Below are experts of layer 6 (counted from 0) of a mixture-of-experts language model. Rows are named router (the router's row for the expert), down (a neuron's output weights, with its number) and show model dimensions 240-319. Each number is 128 + 32 x the weight over its row's rms, rounded and kept within 0 to 255. Numbers have three digits each.
After each expert's rows: "comes before" lists some tokens at least twice as common just after its tokens as in all text. This comes from a sample of Wikipedia text that the model never trained on. Tokens count by the router's weight.

# expert 8
router:132115134112148182128122092066111111167145131155056093095151126102149106136122135162105195098175077122129177087124160142141148133176157117184087144142100106116155157081137186174166161152112125132058076115131155120117119090110150108142155147
down0:133171141144099157164110156111153190127140171122161125127122113052142111140165154119134066078124115205179128150173111100102133098116177124094116124149083140096112135126079128120117113108129130183121162067147060181064105120141105084170175116
down1:155113163100122062136114145120048086187157090122124140155109128098097146181092091172150137127082132137108117126130105151164102127066118054101110114150159105166196138149125104119161101075126130090132147140092198107105124138161072136123231127
down2:084062156061148125139149156093127155147111130155118113164115099159185087159150112114137119155147127075127058150103131114115116083124111113128088141111147155167174139077162117142126142101149136089143079142152119116113178169137110202147160131
down3:103143147160103079076146110109057091090144146089129146103159098151125167124146133038086095147132168211100131164111136125119135084145138087183098072107127112109099143133158114143112135071151141069109107083156122112117083095098160148107122098
down4:069110115141145094137144127133146067124156160130134117118127065155079129170125113120115146127178093165089242172113075171152117143150132171201131118137149117118151086083122151157154080134107134108100119122121037094159114118090122126152048091
down5:123097100114119139150100158115172157122156059111133128163101171101118071123108140186106173047126166149112062074048131152115159177112175130134150080164163114130162166177120113125090151151138128161095113145114118118089112097144085116191135111
down6:124073118101165134086104136122166125140103129162123144101170092176082130126138142162143075161110128186114164105152049127078152154106137164061143120110047153147126130151130110154157115103120147173150149138098152093126112156170118113082157122
down7:194144155096155180169140069131092173169211172143105093129130083177092166129093128138156118100078082170137172143136183129138118146129122116127171200171107091128082148189167174145090130139109133120108171119129078091099134166131111096146059155
down8:149134120133125144099043110112083136142112134130135122144073087075091123159173106148134081106094100108092071139128141132147147130152096165158099097115117095137120137100152167134141074136156202099144107140158128139140185132128144136178203135
down9:101154137142107151174096089136120092097084133095115155145113106088113128169083163121121132131168105128090141129152144178129142158114130150127137109127133101121131078152137136149131146125124141112161127141100109137134105113123129165147106136
down10:131129173162173115165067120127158159085148100137149125092186107077135125169169146136090187120130156116138127137097197064123147145090066132094178148127087126155153164117104111115146105124102140091123181092146116145083128130087092143140124083
down11:182123106117135115135158095132146139129094179121177150144080174158117050090149175105101151129113121147128081138146136093118176143130165113086205112151172137147158081130107096101120159073193173123142140131101117100124156179163073112169121160
down12:129101144138111156117182124144121124103151106111145107090086146134138147195172166148157131155074142174087100112125133119174064112143112122128114096115101112146139151211167170112119107105101100132175163158068129086176092150118191133059054142
down13:142115085149156130169093129125110082129065131151129119189153089160137072114187122149170090110160120082141110156142149126079082154155163142149105125106163161084078088098127117098139113153143109152188092152166101163145089138171125229095072153
down14:134122108165054123183134128161180099092200100129133103126127127112164134099149090122084142154099164151152180144066139092115120144146097133197201112070082149108153156145116061126143143146078078077157132095220105094129155106098126096117121124
comes before: " |", " ", " |\n", "-", ";", ")"

# expert 1
router:128135107138123133125146022096126182160163146118120110120118122127178153149076170148149115130139099102160154135120126153142142141151125103099103091077138114115088201114110112181188098147135127103147121143099136134189064079077136103119170127
down0:156141110112105119123124105160157125155170126104117097118141163191121123200143093144109125146137117065126124138125096131098125153105091169155134104130080180125114149144228116181068135130092114186140151118126135071149121113107131134138121237
down1:091090062099154123141116149158158156138113089173113116138104129118049124118162155157133107110123150166159150111150165185094097127106133131091115175109121107200146112135114171096130190107103192069164144171088173120114181140125144147108088166
down2:161088147129080159123137180102126128122144118123090118115112155061157181144144141194139179169142115172195103149153116134114138133106095150110070132119157139103070121154136141127133119138142114130083182142132066145127147126162127154132113135
down3:131160109155114089136141115121140160101135161179110102128171157124140097119131143120060218120090121108119120173155127089164084146018174122099111144173123088113174144121164093158105136117148170130153107094148126169107163148151119113136135136
down4:120087153118160102064166102138171124083139160106060045048165148143112120162057141072087136045145152131088099060096078122111078067151142121099159129161148113113111140173186159124114050136130173128141081102081122094096175145156147088184130082
down5:141116138165120118150111182136120100134121159101147173139149149170117097121128085143107139151166168142185135148101085089110072184165066145151122143084094166081104149150141067151135118146097154182122140151113047129096165179163185176176124187
down6:129147112163146111091089100132142174141162123134067128048128135109145077208147158080122104110106121128083124189157123074130142150158068154119125106105116126141135150108149104153102201121122111156117116131192186118171091111151133116094098109
down7:152173106101163148115135102125131128111164131087133142119089185080164130107122155150132135099150148194152151139153141137092046128107116129146112107121136142129164175149116184071153129119158126148168114113146075072136093149118138125114130169
down8:158097156120120100109154152165111156113136170151116101177094147140130156112100168131115110119128154130155108140167141097155121134093081193140197186115163147100117174080086143163135072125146177048126146166096142102167056058070109149135119126
down9:082139104188073101084156174155147176145132145138128123117191118140120039104079069130130067119121129125111068092152120134150127144129144117145138130125109131132152140183134135161115071138153129127182090092109155085121113113156121126155133175
down10:151099151143127116127099155113113109124107170131157125107074123112155091127088101128115120147130153108118110043135127181147088124190114175107080080109106196163070147129098121178157161166140072115081134116106147130163164161120136123132115194
down11:134136120140174167142102102076126186182140171133187098152109086038133080138154165185160082119110120101156100132059162144156122129146109131112168120187126060199061140190177094097145101182063174153125146108105080180154120152138149071112100113
down12:149130158184108150116192137070099138084156075091109135145102130118171090114114078126111156164097143200151118154131174114138124145109148122063108084123097122172146160126109217136082133130109136149100087139143101147179079097172145107160124049
down13:118083120165085182149076154202128149085121091156182190146121122158115156144067153145161158112062171135117129144127153136139155102152094066097108132134075069127078178146120093183076091114170090108152116126137169113123151145173098116105118115
down14:105159109104168084102112132127100176063072152193067096076127157125159099134166121228167143150133132121123127087119141151103157107161109119080174118148123095150029141140120126146178159126115162108128131160179168121125159113113107144108144128
comes before: " |", " (", "\n", " |\n", ";", "z"

# expert 12
router:110117153049129190148126131123070115150144077096106134151149164116113223180117196185098123151144101067136055123134168161165085145120140059128114155158113130100132134079189176137152138130133183112063127100125176174127077126095118074135199121
down0:139211153108185115090156163128147132144137142128116144138076070145088106140165114115140129113102138092169105109121125065141108175117133134143152129124129176124115100104138127193168126153139160082174107095145088092064150164124166102097134118
down1:136153118128159133144042106091160154135147179086108139162168106130125098120158128152087114091142080134177070160138063128140117103141147146089099170176078070066115069142072119124100073123186080090116181146135120150057192195101059145076128079
down2:109123141137076109126176142121130155146123137150127153160114056167137126099129131156145098149120131155180127200145172120141128090144155085114150142069128139243081149115160113119131162155093156147118155078167100140104130132191166099098110142
down3:161186147127152158116151104107128082161137131146083125095126090167142199127097094148119204149144119169155105139126129094150107162175111166097089145105142161092116155080157173159172080104176107111134156123120136207106214180143114128131188184
down4:113145090107143129113127120145142126120151189158133149129110164128060117106153168129166142108087158092092122117173137171084127181164132136133127114139087148114127159153161128074061101146090131158126104140158123125140163131088127116131138116
down5:109098111146110178150131167119125104117128078127154142144058161085096134132136147130119109122134190154166097131134156075179182157139092102100156165137111144095099145164095088163119126115151165116148084052105126178150147124142158130067187132
down6:095138155094110114127128093136104201162056158090125126177122114114089205120114143099155111137111097110145106090130138187091130156155131135129179111142121112107183103119085146090138080160141143111077092129183158137107125147151128127105163164
down7:155172141144167079159147139151201132110073116103069088149134122120163098138128104115125134115152117150111136181128094088115155124139122117096128116103156136117173141183127139154125123168137140185138115191126101100169164113131131097133091191
down8:128133182143139121071121153175109084069127164132118023073096086138117151107152160134134127167148125180164168162112173105139157106120127147094122149108135068168149125151126165102118122111153122180117089127156121112181157093156104132120129107
down9:171122170133111081141095145183083076096139109102141108153137140119130106142164133137148122166123139172106101100133105107148158139115101132206168115143139137154107111113144147100137132107092140159151179123153089116074143166150097138088151130
down10:146122109140151121130123152124153132123099121139136132149141135153104161152142174144140086176128114102192106186071122091140115127158119116143178123079084081142131185127146079183087112104100173094197141126142153133148124054180136061134132142
down11:176149129089143109118112127112122155061143097108151140118149093177132164155165116157083152150100115143049146145085129082100097147149110103162137108124124127063141114140141170113170089138142156130080150113104136178131112176137104146168128209
down12:140143161118093066177160138065121128144106067179118143122136144148119116149136154106143108127113198141095100119153121214162170151161119120106103164204112147133105139112149062143113124105120139162065158165117118129181145097123202090112171137
down13:096145150150101108089120091168143072129059058209152159169153073108116099110178127126108113134129111125107123134151153147160122106102168145178159155192133081055077074133160125115155124077208146157098098134086149124132118109038121190115132115
down14:144075084116155180105081196111113153135149127134202164141137101122102150092110106106139168090144137143081175119104122095157136149121141079121171139055124084142139136157118105059136033099127096083149104172153140124179090204118138152110106132
comes before: " ", " |", "0", "|", "1", "2"

# expert 2
router:158183094027168157129176103062129140177114129086123099105120076069145125140117128169185109141097093157105115081163141120123165171173149118134121127054103094119138111096150107104105157067129174109129081130136123114170127069119150127103151150
down0:145200114138134135123139108168180140074143113124180154131067191174142125161116073115164110084135129094088078126108102118091113096091117203179153184163116103126126110121134113140171192168135176098172155130139154100122141144138136135162160144
down1:153057117172065189083080143141152097070153122103143095204095203157134134151133087074141157098145194101153140161154115130046168110108082072134123126135131196153118139225118193130075123132120150131108201104098165146108136109046186098078199107
down2:089138131173093100126144143147163121088139094126155137185067127156107129054112158148150150095167153066190107140123078149145063129159143128115167135097103125085107121133123130129123139131166086119121215127082190159090154193069115110157095161
down3:144128118096076119096156137136109128194141099125147198139136081074170114156079172123080124105107209170132178131122185102090152157152119111140113132162100135115134163171142136133124096182120068145143147119114136166178142153148106131133159150
down4:138076126126135173132131147140130125143150054150181094131090137151112142111156155125101094070171080112125168155138092221198108119138081184081106144158137120083140151136163076159074116188143136153121086143078111132155106187149155184118100142
down5:077074138152128139071092124169136137117098084125089114123083172115155084185120120073083107069136104160076096104166084099167130131074109089131059152101206179087104120131151105096090139151103157131133106152123127088207111145128106153138092099
down6:173072152122125182131142138099141102172156160102172146086099128089115119134122160159153141143126121139142067118098168123169075176102158098118050161103097094205143122141108107097119180092096126096184123134147129121107131057161125173096167092
down7:152139111126150179159116114157081092157172097116115108104110157189092147139118104118076084096093212099138065127177114135119107184155116100129173089110112144102106177111134164079123131114140170078186132125156105141190133146097080126077167153
down8:140175111149076146086104059077142112103073113185174132133172167130112112141172152116146080106088092146139086141070206118119112126137139133100137118083121170067173171107165191156098121141131137080159136112117134116075102185145200125142073117
down9:140131119165120171143151136113118071073166110158103107137135166132115159081127068154142170096099146099128135219148139144118110156132090114179123113131161165092151109163085101129114156135125089199087095145144087169000158204104091116115185119
down10:147150125117203133099141073116167185144182180107123073108082126144179101135126153084182141116094108068147066112093083118157154085111114121156098136092095097136131090144171146201131162124138143120126148096169081156136130141122073128112126033
down11:128066186162089105154108107166125089105069168113111146057168133081129134179089156134104149193118092146138167112089091097154158114107178169104070106150135141152124129110104154140111091111074099188137188108133107157137139107127168120149127075
down12:119108071184135083159164180134090139098110061113118133146074154137072147128157149108113035127144130121085103104084185157125136141175114131106157125140098132109108124080082146139096206159108138133137117145177094132131130148116075200157032123
down13:049176152121097102096135112154122146169091153147095108200118099113139143107132138120134141121120069081083114158070133122104144115074159125139084140165104133171168126133121142112136166182108162137131095122128142137155185103149121175153154195
down14:157110134093167195138109150102119118114203148152115128188117167198118046163084148118151154110084107150147092090146109157141170124089125111144183169159116106129076063125200154074122112076129102167121036150145137075147153149151117169112178090
comes before: "20", "19", " ", "18", "–", "17"

# expert 9
router:147122115109142147098130170144125183127109105182093115070175058131175124139117193109103147141183079125207171094192099123141157054150114112123129074075108149074135150191113127127100105140112111160132096101108153105138096082147124131111150133
down0:181108158118127149114146092072128091149130129159165114065092101077054128093117117175058097097112130128066089117102135082123108143146119155110120130122159130178160150143134071093105123101161150108139182153166110094106124121124138144157151145
down1:117101147133085114126102087170100188158166131155107157150154130126053102125196136114192119109156101153128081166138131142168119154153134105193160166170145162126094096101169104110066156151110105131167094141125105104159114125102160097093122147
down2:062107147082145088159174121105096142122109142158172119140178137176103073083146131135145225165085110125095107073141126157165113168137120088108173158207148148130120144126066080109079149095138120158131156140139121072168110174095158153101093114
down3:202121118133079139144123155152134129135129139187108104128106123140129134144144078198160097117148142173106132136146124159075085228147102153181159168171119116117123090175075144118211157118103149146127117126082156138084155119101137165094110092
down4:092129092100128117104155131131129094141094153131128070109148110080180116118128157105152088146111139146102089120158084164095138121140107125162112105153093108157083152107074100124119163132188166128142191098107145169098141172129084089099158180
down5:070153120107131086133133213072080136120122141068158136133050130123164136077110079131160147103115078158126145121124120085138119150102205136141110175164052117083100142139143115155074119154196097162085122149072084144173166078131153108148143104
down6:094205158142138130130118120156165156193164120117075101102129128091123117069154134176052192108090154111131123124142111101093133093165115205112109223135139128112128111146106090116138130124142160113165147143124089117114129109151151118180169136
down7:124117105116112100077142157078101162167176125121091136089171133095136102135202135121151157143062129110141076121096108136115112191091069058154126120063083079150123125156129099145168151152109124186116163101102150059182132148184128129170130121
down8:112114119108146119154113120118118152061078193097104085135131109084116070108096133162114111121122107100076125118162117141132165086132118106112182165150160118140131195152179149104105134169113100180127122121141153155098124126157100149112102167
down9:128126139089141123150162134158101122123115176140141156142178113175076160113149125152191140226086072145123140102167128181187177104087122146134122142152136077085127085153125171137109188190161112169152101090105135119116099132120123125100077175
down10:140074155132171177116107153145124127143127164078117140142074056142099160090085105084088141135092109145106105108121175130159125177096103085120090127164101127148084093077103172150139140154183131141136153065090088128180132152110183098155082112
down11:120126109092134130144161132054145083191192184096127159199035101152095157155135122110103142161137099119120109065071130148077106103173123107154152163139094110133112108159174143128160102098184098152196096130138147100134168131159110117115085079
down12:165099109116138117147153148128122126165097125122176121147114188117056121150108141091115161158083085207074203137098134127122078078129169127145155132089169082133162157103113131101082110102092132132079143091083148161116086101139128134141217151
down13:114133089139124076151169114155192084107086105085092127126117127136157147130151105116109093120143191134087032119187123194059107140124071183142135142201127098111101133134131180125027085137062089127156163100176098143136119174134118122080152186
down14:120159166083118142118128057182230114113178139131147202122111076171059125075140126188128149047116136134110158123111132141078149130114149116098139079124105136133164162128194153161137116145126108169142139145118131144165126148118128101166107159
comes before: " the", " to", " of", " a", " in", " by"